Experts of a small language model.
Training: 652M tokens, 4765 steps.
Below are experts of layer 3 (counted from 0) of a mixture-of-experts language model. Rows are named gate (a neuron's input weights, with its number), up (a neuron's input weights, with its number) and show model dimensions 256-383. Each number is 500 + 50 x the weight over its row's rms, rounded and kept within 0 to 999. Numbers have three digits each.
Before each expert's rows: a language model's description of what the expert responds to. This comes from a sample of Wikipedia text that the model never trained on.

# expert 11
Description: Verb forms and participle endings after to, was, is or also, such as used, based, enshrined, received, working.
gate0:523560397628484451458481520587561530554555502533503533422457488502435466473457490513420416479525561393482508494487434521549460496549538493553499487431424462425511521560518467539489482503514522492610535548530570458618472476474439569453471480505549456444483445476475548546611421463512458427584411515440441520514439446447484413549472504427498444653443553625472523480525492584454475484563
up0:566526548498519402505516501461483502406423482509381534452482470508499488464567475466521459401528504450442531624440464493498465521509524529591483580566432401408540514591563475548544567489567442422510532549479471448518440509514444538533514525536513453467448521442463489505601456431466470581472503429510510523507527499442609501522564499512514332574439618579546521530519441606497532491532
gate1:499497489507509452534594575430522529517444501491571505426485371589508435611544460503509440459532491480560513571490476492436584449459492617516549478529458476408570448559466385555549551461535487499562529575521476453607545535548465475463490488552537524412564522564550452564497514601487529473527476522551550433439492461539510471582529507446512425494458537480470585495486513466491548473552
up1:473552453509423392487481579492495602538492505524563506425512363509455486567493469552485441500550514457588467512469446502375557441464548535472540410539514512457529563547457399605534599522566541476529574481480455469614489477555417473469527496558435493430546546532605501490475482569422513507526491532561557543431489418491498415531505466520518506496479547458409490482430442525436472515441
gate2:538542513519499457539576530492527525541514499560481486532530557540502507467416517563479461435435478543504406535457586495490509499512523530425447446476518592419456521453466527574433459514578547456564414484523621548489579513541500383490556484543498517466574485525473553467504511627560490503533454538486476556478461507478506439447497470519529524563506498422488434470462625488518435404642
up2:527481488506457428576509544451458571503522503558531462483531534613514510394485455426509418585567500511444567608480480504392594507455513475501499450551383491524528459470507542544451561498495512554388576455475455487512515496575425482491544461418501509514497519523449451479580601385488578525557491508496447563498477570523572512480497450453487700490558457515512454564514485508441391545436
gate3:508575439551489457475474459573405646436481522467529516517459479556469456603502510504508492456525409405535539461427426498437525442554437559531567578579558364440524540480537491477547496463549552474496554457567551483460549511560531463527513477492396527544482476541562541522477508552487567434463459462529514507482425472514473477498552519395523468526490503516563501517541539506418547487452
up3:442463619440470522542486466462436535582414485449463572528485453457492487473566503449544554548514544502572498453553498433524391500508515516470477499471488446567423521581527526509432522505466512535491512490495482517466442454483606546514561628488421487510500564436488511501570506439450465488447495517560523516415514483554542457541544404541525519416490495479563481488475430453625558465449
gate4:490504527511489585572477488493458463494440459521495536460548426476508443607500346463453456502427422512472540448498497471478422403469476456572577501501411500547547553477573539515590529552430528516547484518473564502449473559543479455510497440572385444494578498536513478506509509528511535519518527478407526622526443482536473453544471421579564526454514410455454440502447584523472456443537
up4:471511449459506475494433587549509620510516521585492541474508536433535493553539512495499506582540533442457475478524488506612473496438467542486475624399511501435577538603480548557507542515526448511541485495548630506481491548492582490514554550448506509527519477501548538520423489470458515518463439552523422482418521541543439455524540399521482569540560552600532518458504534463570529470563
gate5:500605506502454503471470534413397410538531599472457462497466476537495490502412505539529444429481524487573470488517447465520415486503498612542529553495512473577479567378463430602465622435594538406449553465502430559539503577441561525541490499426452515511620462459508450420469581491530520380508522478482519415459544526509461433473484454587474453391533473527480481520389398491504469559528
up5:451457537522440410465449476501334612533524531507507412535445539524551483464492499436518530552502472584598441536541521481505521451502448491482568416388409470574462488419564491618494550471551517474470467434461448496503508612466506475479510465493471499482519470455485449528468427429520488522465461427531521574521532491480437429602529552505451549519519422518498481468506488502509481533425
gate6:544540438478596528452587447447504519523540489493517492453540426473516532471595395610475488548540551479417440505445392562516513512480523453504492529460554469495483436551477459514478536510487495463458443584461477544533492540567519577493458400448478524541422538575505503453488419401412502469539515498496406445592583545625499513507442542512468401504475444482477562532467533484419430498505
up6:543528476504596508467548478458566534542529408510520457458511453543537534478556450570564486558505532589440480534487456534563510500523512488425514515481518477549491455486450467471393520559501569524473425482390448547525567526550418502545421423426527459521508533517569545412459419442476552477539466459457333501542503553564538569522474604527519451472485466457412546565467500495420427450453
gate7:514535413459469571507450405487399483520492532533522556512478496550457468428574421461480464530500501505451518530447464555503548511525607404497465501429508396463636484614456471474464415527545448594505518557544465481553561469542490480487480473465443535479434404503378555481525568446545454514592518453408470542470490483651499547484565479437507562567555519602525468528418489508501485508435
up7:536455424516472488483493480482525469474447479507484478480459518542508507521419511492440452533570562541503520500437598498477474452562508476497485420601428532483457479533491380405536511545471471491427597458482422437572502542588511545525430446463602438481508551535497582536571420439491487547567451501533528617574501579571527605427515519521487458595470493502419574479472495586461418501496
gate8:492634525489506509465479469460429345474466448467497474422513556492461518434513492538446613519493426538511485497490416526543483506487494500491433536514562433476485533491468500466408526451455527544477504475467590547498463501485464488425535403492540447522534515408478565420528512509502528417489568475472436536483486445463405597581434452497528523518546444499509475508375530520544471530516
up8:443453480464469542566489531524494627488542555428518563535415427416467564522578579588527452483543536424529442497464568496561442472509493529448552440600504482470462501480566500450556352497560472485501488528531453470502531533461509540609527587438451535423442462608521500643442474559470424598466432505510566487458536545516562419403525535565540460495478569493558569425627527509439554458516
gate9:546481466465416481534543396396480452480470492458511483462470461430423504477471492532485597517451485552526524433615451425455497421459482537535477563480505531448431477540506432549420527483467492455453511511629552571432445519516450534454566631428539543538450490388457463434627550431541450505581505545511578555468442515469531522550472441560581518553508459514503415554504561492481513554509
up9:605433523506468431492564411481564437511488596473492464434497508430446508523561520532389536467488504510500491475533417508505499569532538507512506529550510563458472478522464456584385531552524548443439477506507533521518394512515458523416457600431607553476489525368463422448651540464552429548544516534472525528484427549444529513571572539540518500533504529570478485580545524541511508558485
gate10:479572478515524576486477519496461457522584486578439559428409444550525480512502463449486576469459548548496489599474489552526553453517549601413492558402467444464547554568494369492474528542535505516435544523574489531509466507527580475473505482458471425486441476473518523536479630477526446446536519476553552575474516431518459523560474517438585507500415494572491492472504503529465478497425
up10:407553406425487540455460462504443506451534474487404568437402460478510493458481494577547492463532541474521528523424400526507521490562624530474469580453611525578548518477421454501511569550508536413559543521525434459544526548462543522470563500528385486544507474509482503518523439448462420553511519495529473476472567408555488578589489524478532466493373463550448533522509506429543479507461
gate11:462437486547516529515608513508450485462530482418435477481395428506545459509509478567487463594531462515521416408475526546523412528528488554524585484543534440488514613494557425471593438534488522463456556525497464585561511567412522637544557548476513472496527580465455555552551453607446508562514524428449465528474419533538525530591559572496481395494601439539537519489560445509504499511518
up11:449437451491539513555549469476496528542451490506489438538539429445499480508385551488461464467482511519529494465417572474457549504580467492563579389567392550503542480481466465530521526507556514442528640507456446534535481501467520496591561537509530524492495489451451477563527478514409541510528539533448591596524510594473504499571488524504524445494503477493497537405487464487542510518478
gate12:360503371431511471441480461517570539477523454566469527417494540453535506525502485605500631558470449518446485583490445522459455534538461518513464534564481511450526420516468447594434567538511433430566510537489510524558504580514529526544442459476478470501516532455460490508506492490447456592523522622585402504471489492514507355432530584499531477558510507534506558437476508527600560468439
up12:555434568426527490493564501509453424406573533537434541477527482490494498497534439615493633422440479580460541539446420543472453510557527541477527595383482470540515439487514525518490515529491485552537588495568622499444501488499544561501443486439468521486437549504568411570481496479488510447485458513563516478479529526388641486487479547488452518512585474480545435516460523503407517446517
gate13:473534367491540470570462552498491484572574537519570414607490534593536490563520439450560508435487448488462507455465463463456416454470461562455471474539514455529529544518536513492390500490517491564518484422455432506572459499456492400488556417421598487560461460526511462600454530543522626449510536470473515525480491597413409550534452394559523520497581391543492520405458514522524474492482
up13:526552440504494435448504536542541545501536471429495554433481520490576596493546550570463478593494465488516546493461454428474487510426593510584432584451520380518517415442541480477506496538425473454527453541487447510513526478512465478457419540506477589477440517473560470456508509436526484483537519484419506501532581417521453583529488525470455593550562545550449509458513564497463436441467
gate14:505484480444584473473530561493438464497469432543557537441455449598514514481545476470498527504470492549481424443485409488537505545507567531470454596484546516466498493451468430533534566566478521506567556583574475497598471545478477436509497384444511483547448425457494502574486499537545530518616519458421503524456549457502483456541371492585453497592610525504474521516465523562557472445430
up14:466480499512498546458474548399501432536553450537538563453487526549502565435489511480530442488477458532475378489427546461470497465432579553431405525432481579468505382501502519489508526576563471479537554508497494452591452572424538405461533423542465533546516490545582477520504506523572523494510520421550545558489450535514498371577386446543456463505498449529481572428478551503506513437498
gate15:537560429474479456481506475507432514520482372565456482583551441540512441536562431509468549517483469512509512508415513508415560505533525483532588479445488454471571514534506437566465509552484491446450611541459515408554562581495585527450500381569566461458538449523462547496533476444456543569540410545529515544488482535531479546623533455552487459492515639512543507522581485498557515477491
up15:474425441496449440509610470508558434500533461555474521526503488574501493547541459554512552492461461622543479495417458529401460524424558602446620490408497502478481445479559525548424568567487474472463635595468552448530504472505532518452462402552498476528520544511454529515496450559525561579492410465557479444455500583445513510569515424522446505460408583454518424487527448472559481435528
gate16:500493495470541455494584518548475509530535383404489587499527520519470498467519438566422442540592541633583540497510458566463541509568544422455501506479467454514391521591440542540499562500532571410494467465479473513502522555490603506523488476473517355521579401439492422571544538460447345538448448584535480418510458543531515461519490528491480491468453388501538537463454447499537462440489
up16:481483428485481511544551448564442486412525536512443583511431489470511465514478619468532529447531568539489568506637517537448468469596487568509542413431416492500456424602504517536463613474526520487456585456546478426443432572496563563503518484422563469401611404476566512517476515538506465553550468541515513493527473509510621554557526552424489476400529452482538474471458433515498449583496

# expert 56
Description: Pronouns and verbs in narrative clauses, like he, she, was, were, been, arrived, became, plus table separator rows |---|.
gate0:559540528474466540455488454509489428577508555545496531547481540491364457491533493584412503532455546459429444411415605402520477494570498584454500538418494518415583505467519431585477481515456446459496548527506564488520479558593514491458491523443553535505502411506470532411485484511649439442535554379503508470573529484558444444540510466576442534500568487452427457494494438465464535512468
up0:490579480458484523554505487516547493533512507537527420498581432507573522492555527485489542403476495515461431573533461550547528530641494439524463522523475506506509509560410464519402513477502543602442518487469501555464496423505486518521474512385558407602527498472639490504554608474509443508582497540472515607462483476507534475577455523462504541507463436550473485492494555436470417501477
gate1:484472432527545468542468581556511401467523478489561427433514467603513436451478510478555503417513530523489566505479489565485529485485545551440560524534482444522543502571532544403626451472554493457538459579571491531522456478468508494608481452496502473637520551459586475592553486530603498574447468537427548467449522551486498480502559501517545393486522447484539522470489537521383468470478
up1:535549608447464422529531546498476494474513548476597507423442521546459525512430576594441468452475476498571538478440457441473511489492600534503430533511481496496466463464570486524504517586459539492542549522432418454568463490507388501400489491529482563475401517505451424399543491460484473521527556510572501443468531476531519473549475518427503524422468629558382618474463468465527588437559
gate2:529557517415569451550507426516540541483513451482419449434521395477565453604503541505558536467555481563502479521423489571537511586592502496555506473521431490454526548488512461540533470524498548516420462448516551464423559440472476374497491484471391540475456506554528526493470560513492491452572500495447482529515552466620518480605561521548496446470477493555480503428439461538438467508419
up2:440456510502443524460505551466545361444476517513551523433359534618433507473553496545523526475556598431465465538511459580482551457486543481467522534476564522504494454499442540474459484462612451503493520546498447540621435468513602538440517500459492467424514449483492478541494464524622446401431496460511430451456552577416468493468483477545446504526471448368549595514585512505469463524571
gate3:501542512467527521483426464584411440454509471460488453491505573571457497438515528553502515553527567479439567490524556509482483525438557520399511481514453504485512437532489543467454523536507572571505562514565523465449562545505543480545541512560560486456510451453546506528593511491508490498511477476415538531437418441506484554490568416529485519642556476464536501491523539466502491543508
up3:485503519421531524547425574532419537490555426515512577555469645414453536614593479545466462404461520427439463476470543531456510487490493543548551460535584383473490406557489457498572463482466474533513485497541484505513486582580447518431484518521515542505531504446531496403530482541410513476435432535539513453574479447528445487510522456409509494516479580444553502555418540496510582510566
gate4:544594464431547507502414454425515458466494574527501487464562450521467480519449520572637493531478506530467518466545545392501424434456522493458442520545455551501585540574471437467419540434485458525552470522495550484468533544576466421606485465519545432471604453532405522583435497481547493444486554499520520497563463509509409481474430403535448534535541503552458416555470566553546511485483
up4:528526514513469559458451524421590463514566574549503432453493496522500510544477492568538566503483557528510477505474536473432503474475360536513448470526531449554473527534501416506542539487620455587444532425459456525466522495537529417473510484440448456550511483505516487591572608523527539435524493450483511479472550567522507522495423452445486478509531389498420506449542532490562413401483
gate5:469453518442517475458460527511413532596511418540523608580485485542509499569514504459470508510485568504410479489442504548494583523439456419547534496515531459439478565522505519529552572557500446545508566569466507536587541557434505552544445500569413511490501488491565459442574537486421456538539572515524532560554503632594546444490501460624542492510456508554486490407453462506482493539428
up5:505411477456495522457482445466431506515585545471444420531488515455478478578449497538514568469437544512433489504561501484491500460513513516486582439424499509457504622590471535478572453544484585471500513474480480470586539512418506560498415531525436458423427534470505476592540444509439502534501465559521447490631480552522523535424502568568550448551581456508457486504519426538410525590524
gate6:525452511440573526408515458555428535452452528468484514533517498480557476557541491403442457556554563543431497491459493516486557466525510403565548471508613467455627469559516472532579562453531446498472529519432498428522586512424535558549413432511539489485492435473477499535531429437457487497609377521481425431508578440472476469513501548516548373578472499493528568496572489534614506453494
up6:472479483420534491616496460414441462515481509476536568485489384537476460437518511555454476508511486397541639490515395492481570440543375464511484452548521506558543527523534450472576507462524496460538508530609513514542550613587489438502510481492465493551517499510512452530495520533510440578386659521406504555548497547472439450440493457526466497493534532495435441568537490504463457516491
gate7:488438489518452548478491527532460514543516519559488547611421422474450526456503522452490484449461469403479553478395492522548484566466359576514497465507523474496551472424518518494541518596497473538529492432486527515500545444422456527460456437562401543353577481561528585536465527393596556531547535540533480446530538550501543437529501585447507560472487410503477500520555418462483556482424
up7:521552540560468480513521542428576461505428598472489514476580564559417480386518472589548541512429513455567486470435492465467493372465585472557526499566493514467465500531499471452649557486570528454501565496415536563510487535445524360483481499444552507495485549545529445486584450490504480397552500529447494448524473525513449433446573525347441474427574521493446505471457497466488405470506
gate8:462490543461549484532558439563418436450411484453459461522547499521516478532551564550472485532497590513511508492447514511542580484421534464619486539485674588482484465590474449410467519468476421546589481564532527513542510403519520514524526598535450551566409521500511428485458435469476534476507400557472514502508524467486483595564536419605511429495483414387535515625574499414510567462578
up8:489478493628495488531524579407514446514451508473548567390447470544491452447435493472453454500563488568462551477432552460449601540541500415470529570418473523404484507508454556555596459473514473442528591579513536451550514441478469430496413501549516566530526440520428530524407541540555422509422526568541497521513564531482553402497484513465558533523508524607442545422502513512500556432443
gate9:479538512497553533448448521538404425450482464445494565433480514487528416491473508466538468520463511488444488511447472456495488447419465481510480627448480462513469543520566632480559508409561505518469455507434547491449507543432441552486546508439521532484506451503442449495536525533537456468444626526514508482461573483593438430480512399436533524471469472545501523558484473416575461506524
up9:525532401485552462540481504532595504536420475543465509519591479570480526604529401441558539526524571488506552435497541564519560573453438447476488367546568599549624458488455478462558436554435399434465568555541437452596479395563460555477443544508485531531452434594482468436469471440458487549475366520443492590542507495553610460600505519489482455480509552541476516502570489572570480495549
gate10:489530507474486465541471517510522464370433527515560468465539442516462485551458490374492488432407475532581528566589501463494379553462510507529416440523552452464473462523480494440496450502508502465556480477490583483387499471500537446513494462394496633402497538443536423531571541508502502414559476585473529531516515505484440480440436432431537523499515456597470506432390545535474472461547
up10:461490451459493454571469477482519475425447449482544562520563454542561519522454490514496504550489479470478556473583591449468549556447472494490556526462519533495532461442511536522567542578450518511468401512532435465461516504537549456494460515568452483525538482562524565507377483490567518570415508433509534433546490553548471607454456430488530410456530493442477527436492524436457478416504
gate11:403562462443417432505496623500463437552435521492503511519471544551516467548536454548396483500505513499462465473483479470434495480568589531538463544501631400436476439609523477547489584511478515497535561528467496534520550589552398563474501487456454438479466527491488443449507461492511490442510443501511463576492522478407505461540558484492509501572449494557493511470465488496585372418494
up11:536473564529460568494490533470483635506544509425509517455413467565532434437521457528594492480562535544466555569486443502498613509478488507646561472475522621515462431464546483379525440546431488533432506625620515448543593444572534561476501539504424551540481409532493525595508588579488441553514532559552492457474532417485506537582566497459501524508444440417413521495529526456502562493511
gate12:631473521556423524502500477578458523530489472475559406525532495484386540532463527563504511394436494386510368444495510437516428517543461552477523476500590501515581406538540460517600491443585551425518442560535584475498487509482425629448475564440434486484450531514438529486581461487425578525463517486418459447485495468557438484489510490420506533422472548506502510510408494515441525453521
up12:464580473517497463509452450418569501570465596527517575520490483518482443448533570473585592482571495542506567538513539476488444587546589496508511511532419504466391475460605540470367488542527417572522504489446529538511547425571523437462453506507495453459515525431487520506481505516567487499557546509556604565454473559424513469482517425528444485405448514482472463561450471493517448507469
gate13:517555491543486416476449524577488490500476600489523493461494483596516493479443489447618491447538511546495583532460421399554513543582505414521494552538383449533460447532549610507575418500489542469472488524541523461402520374434577552556402477568469509431545560475627472526453520498560390526473428566384510556473511448454469407553502491430495559525495500546498512620459494472483471481460
up13:467586545591445460471469562455395583536545539511505564405501604431484479516552468429529482564524458549522448526479466552479581423500474565472471462426458415538581527588446429516441585386450475479401451560498430433552528590476415517369473486464567419460552474489487497461509477483454535498544486467420529622502561554576416532594525464624488509518553569538562516410494486520474460501438
gate14:465527406505546593507458497513495386486501469459489534436457405490485506445561525520512464510467503394510502527496453577480535489455436443493412504462466453577483528486475476552503403527534478470532444529509492506491579480549485528499495580579480528527446538471501517467458468487560485455436517474460612440459488419458579626505483501507503431557516491487462523550507483482430502387425
up14:512449533461443530482487470465590435499432593518581515564536417466425528417427523423500588532475505558503500546482495372540442536509610483461636536471553506462386554490542554535458475458477512577522512435428491455512495443447525488581505489468397516505601406572513558511486471488560497565516509549555466462504510497484428476484582496510527409454459422432511450563539494458471530554525
gate15:506475579411548481459446472513421507504518457495523571523448542481416516528539551441416518525478496433508563496546512453475513535585536526413494436490517565527578462581480529454485559454453514580544501502529454500505521436492541539400382499528510516425485587542499533445510496484488553587538542576566455404545547534485407447541545584374587457524456509534585479480497533494536565549486
up15:487500520439511506512459454575490531478463492459497523474544430499422518476542480505478566491505553473539544571477551509447526584551479530525522395560456513561588467468483463499458532477576497555518509517530515486552459547508506481452407479556460633461597528509470566434507524453508539584484575568545468424510524458538440550536601510320573468566463588549564436494554474515611548493463
gate16:464486535424406492466526512422447507483531557480461478532536490463500554518594477550466521424432494380478451451497481589497473521479549612489430419635498508521521475527532431446572552529565639458604509592521524484522533458419438555423518423387479535460522563580553481518469392564467463608508454612484415517454518389506535475487495565512428501504508477463521514624462459448510513485510
up16:517551542527498521556472523436508535469558531535462500487573503435492504485569589481471480432547530415478467508414505618579527618554468444630533495536457512393511468537507459509453547464591451476462593455526611571521512464443624516542433525450451473450542447491618487520491585512607518499557518536496459485408548528526516577457439476456478501459465563541469561497459441505549556426488

# expert 7
Description: Biography past-tense verbs like won, played, signed, and the preposition that follows a verb or noun: finalist for, divided into, commander-in-chief of.
gate0:521368378454565568511430489524502451388495438497554442427458449506489482486483457594426489627448488471465398503537462509537491456521497425504525509458511474454556521426476497556447451472506498557521431474530586449540485492501380490493524460413511441522529422526364527422509554534602479484443436542561436449346514587553431579480537590544476493649552459501519468503631516523566458530454
up0:497472422577542421406518536528501468386511518489547517556439561539469500505458472425434555439517543492581473556513566519464441491501513572459526541466445491488429543443568462451497412519444512532572546503463551496414485470553507464508454502530537532523479570523511400561452535535523488483526463465504546536536468523524569444521571479587445382511544611490506440435489441552385459528461
gate1:477576463527572412539480534459568515565500598465466545476450515393532505477565596435563474515489533551458435501558429471536454535467473531503494550563556443499535547429470487484428464429494480500459462512477473479477495485442470570539498514552462499445502517525460517539445441486429464487527405528394419553395506495485471518594572568481492492589501589517536564397485466500551551609495
up1:491472543415475578408475536507443432429522433497517494496559462555432503491460557589441515541449497457504516441512529591440551459433545451495426448477507571472444473449550594557547536494467584519565499592542553572516541516516446463514466522518432464563542477501455517497623482515601499521459611453545524478568477496544511451509492389518491461477532442504366493561526605388495498385502
gate2:566495478589472513449537493571459566500517471480517501424560528445507462466577428391468500457515489511498467613531542485446522492493568529447490527507527368522581476569491430517529421579601513440570571491497494512456461410426548518542480514495590509459448456543488506516555548474496455470520511538370533529528575481568464520574470529510508495608489513546480463545480535559487510477527
up2:518431546461511443586523555506641475443505555517415489501528455429501492514590422505419428481505443556527440544498463453518523528541505512464509665528515520469552472411510577472528455457442426485486507397448415533522491503490452538510532504472520588516520541427458507533532542577479527593517514438552484413519571455594498502487526575500450511471524451606527633440567520554495579376425
gate3:461467506429511495454557529474466381533469514518505475531460513570449438472518461500374498465524509535506485476466474436492519575523620578533517550478503525468508542480526570453499435494534421482512551527492535471545424430587452497394472450565462483557505474577461366424534434512506578549413482487475480458561567552482446584554508442567475505404550484474533512458465490489418408450511
up3:498485380447532572502540481445504527489540479459481461442464450499499523470544517537516521552495469504498537424493506495491477472589472429578498488488532463431556578556376574500492526527572472541487488500480522490492506539434459465581563501488509472535500484472567588576488518539487567416528421533444598536520457476522526410500517565439502563562538450426494566544533499534518486456547
gate4:483501355463553529488592501531545454486544412499430520519459504493434454474604460475535461480447517555503518440500494467622516487658540445526470531520548521439509445615517440473435497441447496454589502452551554583428474421451421543636406439383391523505490460404496464522471475484509597499369429505543474434527546478474458466456516538458429580399476508505539493580483570450506584438454
up4:449641488533534496599409522544490437412463483481527596434565434544494413582449480465511458509538500323555505498507576572477492434556547417572486466484491555596472537480512521572514475571488563430470516501529476481454466543447578452463509447621465492543543552456390535412466492422387494458418499472530535548578522518545487536427540434492579411525438499481543538409464527545557455482592
gate5:515554488482521470572559447548493513485463410387523471573522433464479450438440583493428474524394440442535565503496491421582398503487543481477481466499562521476534422593511589402524448577484458593555375541517485501423438504447464576545446513503364538600483587507482478530516525519430493551448551421473474444539484397561483476463516484604522448418502493502523489563536573423564516438444
up5:551469501488499514424513553566527419520463526437523548404460510523526516526515416536534485451576528531457465479450525534456643474509520451531468572462439464519508499404507510591521514409500545445528522528542443495552529533515540427489556494451552453543473472550508505535516475462551414495474539578486512517507527499424578557484489537548456485593414545534384522440507400508421487566576
gate6:425599407464493488532579492500540464568490519415546482526495514432508548473578515485502546528442445455480450522514561458440560525487498526488515484500470514527533458478493472494489399482495416578551365483506417516490522423556514506475462516577452425477514480537462420456421498540503537430449469474484522529530535543542444444477613517476549410513514493592564509401432477429382456497490
up6:479451479526526511536530530492466550567507519416535455508517526395579527532550581535517515394368524493495485486480528561518516563603486549501546429430520452419473548464461510521574478345462445520491505483491543515467508510498442425439501553394519422449502499502479534513503502462502479570580541502496461517442422435528497497420441526516532488567530396488566471485558389543559526490461
gate7:506456504457536565418632443528585522563542532495489476547618575483534427456528445435542507506497573502449431593461439525504583553505460452479472513436462501497503556531490469487480474420592432409428515497513438526557450530595489431410485493467536512507525460516487500508462461515469467531522411543456469476470500495547538568496402491524512428570459433481521531406539486513467530484509
up7:528528611525481498528502571486411394381508428480464476421536496555524460467460517521509462551525504507557514484546554476597539413434525461562488517506516556400486510497452541582555527528495526513495376493509566603558578463435567534553563562528489563530443516472464523517630505508469515446486522459639485473572589546484460566538497481405460599474463390474429531573442433530501451527521
gate8:451541510538503489498478508458487546537494499509526451521508438466534493460536595456507507524543518623498557504599507440577590467605487461490526511498495436467488563522585461480453497638543499497466384487434539535536481533497455549554578462527475589575463440509458494556496491477454539448502454514456463565430522480453512493557593479349537466459492492504448488505547561454497534515481
up8:518533455444495528455553514517566422460472492471489550521530432466439509404529547509427479567494501472448507500421447524553443395464488468494511531532455574569484485537552548466463483485533578479526487520487450553477499468641583623468476488518441531574575563512513479471459531524512492476459530534465540420567495455448490562489484531367436552536504455475570514435483447456532539561449
gate9:581443436504540456524478562553456479492498354519549487473568471512548563534524505540468490507450547489499485434486505474531543469527564474562508581377462487421458519496444412458539422483469555498510402520538555521514468460416520486465509516501522511505418461604589500482545460446520538474582516586486517475579415416555510541422521513618395500480506482556445534606477512442605539464552
up9:541470568498489506517485531503499540476556415518578478516543515404466556554506501533381548518497560487469467562403560541505553494496531532457522576438516447430536496586503506489469465444483555551449489569474532588554495499482590461525456574596455514438475486590544633460547578506535509507591496463550491532506489493579532427481463488463451462519446486557418537524504549459542462351397
gate10:483462500424542474565555458547527525522489398433482523531543522555567555472459500461438488591511532508376562464555503482500539489582574430452421476562575456453464473610497535483481481581503451531498489553460465522491510477526452499537566493519542425557448496526437490674467428521488519514479495478541421543499506541473502458580548552503510462463534540556495552530466466403481509520536
up10:554451496515492568542505491530480508504499466497493455482537496496537442459562456520547517498520508471494558474415466413498548515444471521442475469486548444415531536494479465605443564468436364527519442517461476554518468506553347460486423546469444507561470479555499543517565535441402485552472536455572537436582557474476424488563548430468448567492530526544511492540502511487585474588532
gate11:501548465584477476528480512589565565583436534510432545613534493485561530510541465554475492378508517487478485592475467514482530433499525496582490616478445449405525448493506535482499574482476514517498505501544505421463391491514443544461420438487442487527502442437508492485565542493441443431573469557415595512432500479557476518460531415472494493431515538476670508465504466487588451480468
up11:527506558502502479528473467482418593478495452493608436568514576448535513560443570497606461443482455513541533559557553541572452519526416444478531423519495543557464430489526517515527433547509566514562529466524487606554500460558568454424546467530429511464472541395497532476593515514481556422523560516604418497497374593455464414515502492412588383448464531502526518482447555520514543448574
gate12:516573555539422525569570513530456544421461515459491526542561558502492394504471462401459562455526517580509536409540531418503550524530477529545540507462511463471553598441549468508498469508496628488516464550505482513448521575459567525464456532519527493505505423577484624502535566520633480591504478455524489515556541531561520483447599437573501421418456421554455373461445461496501448514418
up12:549492520578548468489545451495472587481534442543482447436469472474571524476539417467468520520512492511414449448576456444541475487504507558460489601458476460455557642449467480489512496567583509417580412524523448493556505548546440466494576618476566540502452561536452561582461542540542510534555551488554489502530414508535493587549553506549449379472481486552422408462500474436537517524457
gate13:486509504383444516507499527483470525569462538517574412450442476513572449530516520437590542486501555508505540444522552601523490584463500509456563429482470538462514503613514418517515523452549410579457584556513476455530469612542468479466521481422499440534523451580474506481428463572545485526522518506491558534516427421521558446565492501505490448512467496480537481446576578504522570530458
up13:484607413621402553548460540520533539420477617490538563585490485505474534505518557523488515520583513514497512461576447470488441448512477514515618618423470429445363597520525622507447441445432482409492527402504572495488388473366488557511416474507449510518523451407504631434486518431515535470449476420500488445548579618534596494475490445539525559467608500506519520458524512485511507497544
gate14:535427478471540473598493522466471436471468505497478472505505532474536454489569443510545521505421552472459498497513515583474462500471438573436542500507554498387508617496498437482544502495556424556601500578563569504413475500516537482498434484487492522472521504516501492531535532487532503591463385503510507513430610517535507528459583518493513506531555557528531471582530465493467539519461
up14:481561447453520518406500499475456520536521447518529510440457399563515494566424466557555502538461459531564516490450445515552453469521584421530442431541421544592502451549505475530452513441442562504387472461560481488517518534536531511505534470512410529560549560531407527472464435494413512548465544395504493476562366465483537430588442514546472528451416476431505526431460508494451471478572
gate15:512523410513474496514460545475480500518480482478581433516566445438509496510559436521452514617513532568585501518500525485554552479441482392537468488505413493508583470484445508595475517500449497384471388490518444452512571447570473526386487549580540459523531560546466593527565498501474459628482547473534480450586494443554532560589577585461581484527547464530433453478460566480485495468461
up15:400498552502457552409469506488530458545439500492549581472532625514434482497371524498496515429555553506512492431490526511521454512643503582396609590431512476623437444570544550426491393482479542479461469483500514583422495443456554528533427561522500512518478516503464482416464539575529586476530437405487578482557503540445583534440455397536576525525420487488499492469405523492422473496514
gate16:506400438536514529495523499543505504577477524440450473471448550520558482561566497494590508507509523524459501537531388521571388496595517488546485482588449573552447530570548437460533527440610568467405579480554483501494469511494434509597428524517496425372500515493491448479494462547566518464515507517473572500531575503527622372422446504514506450540392487518574514451548426452480546480540
up16:464452507493484512465585486549567488603506577496474472507428529525569540525588534465555522452543529497511532553488441497549420557595486466483479533618423646523448486514571413441487531499584539466392596485569487498490445509550476525551432551526479434387436507523481482437447499571527458478450530527480533526530561534483577358413413543463482467562304523492500541478513471496529534478493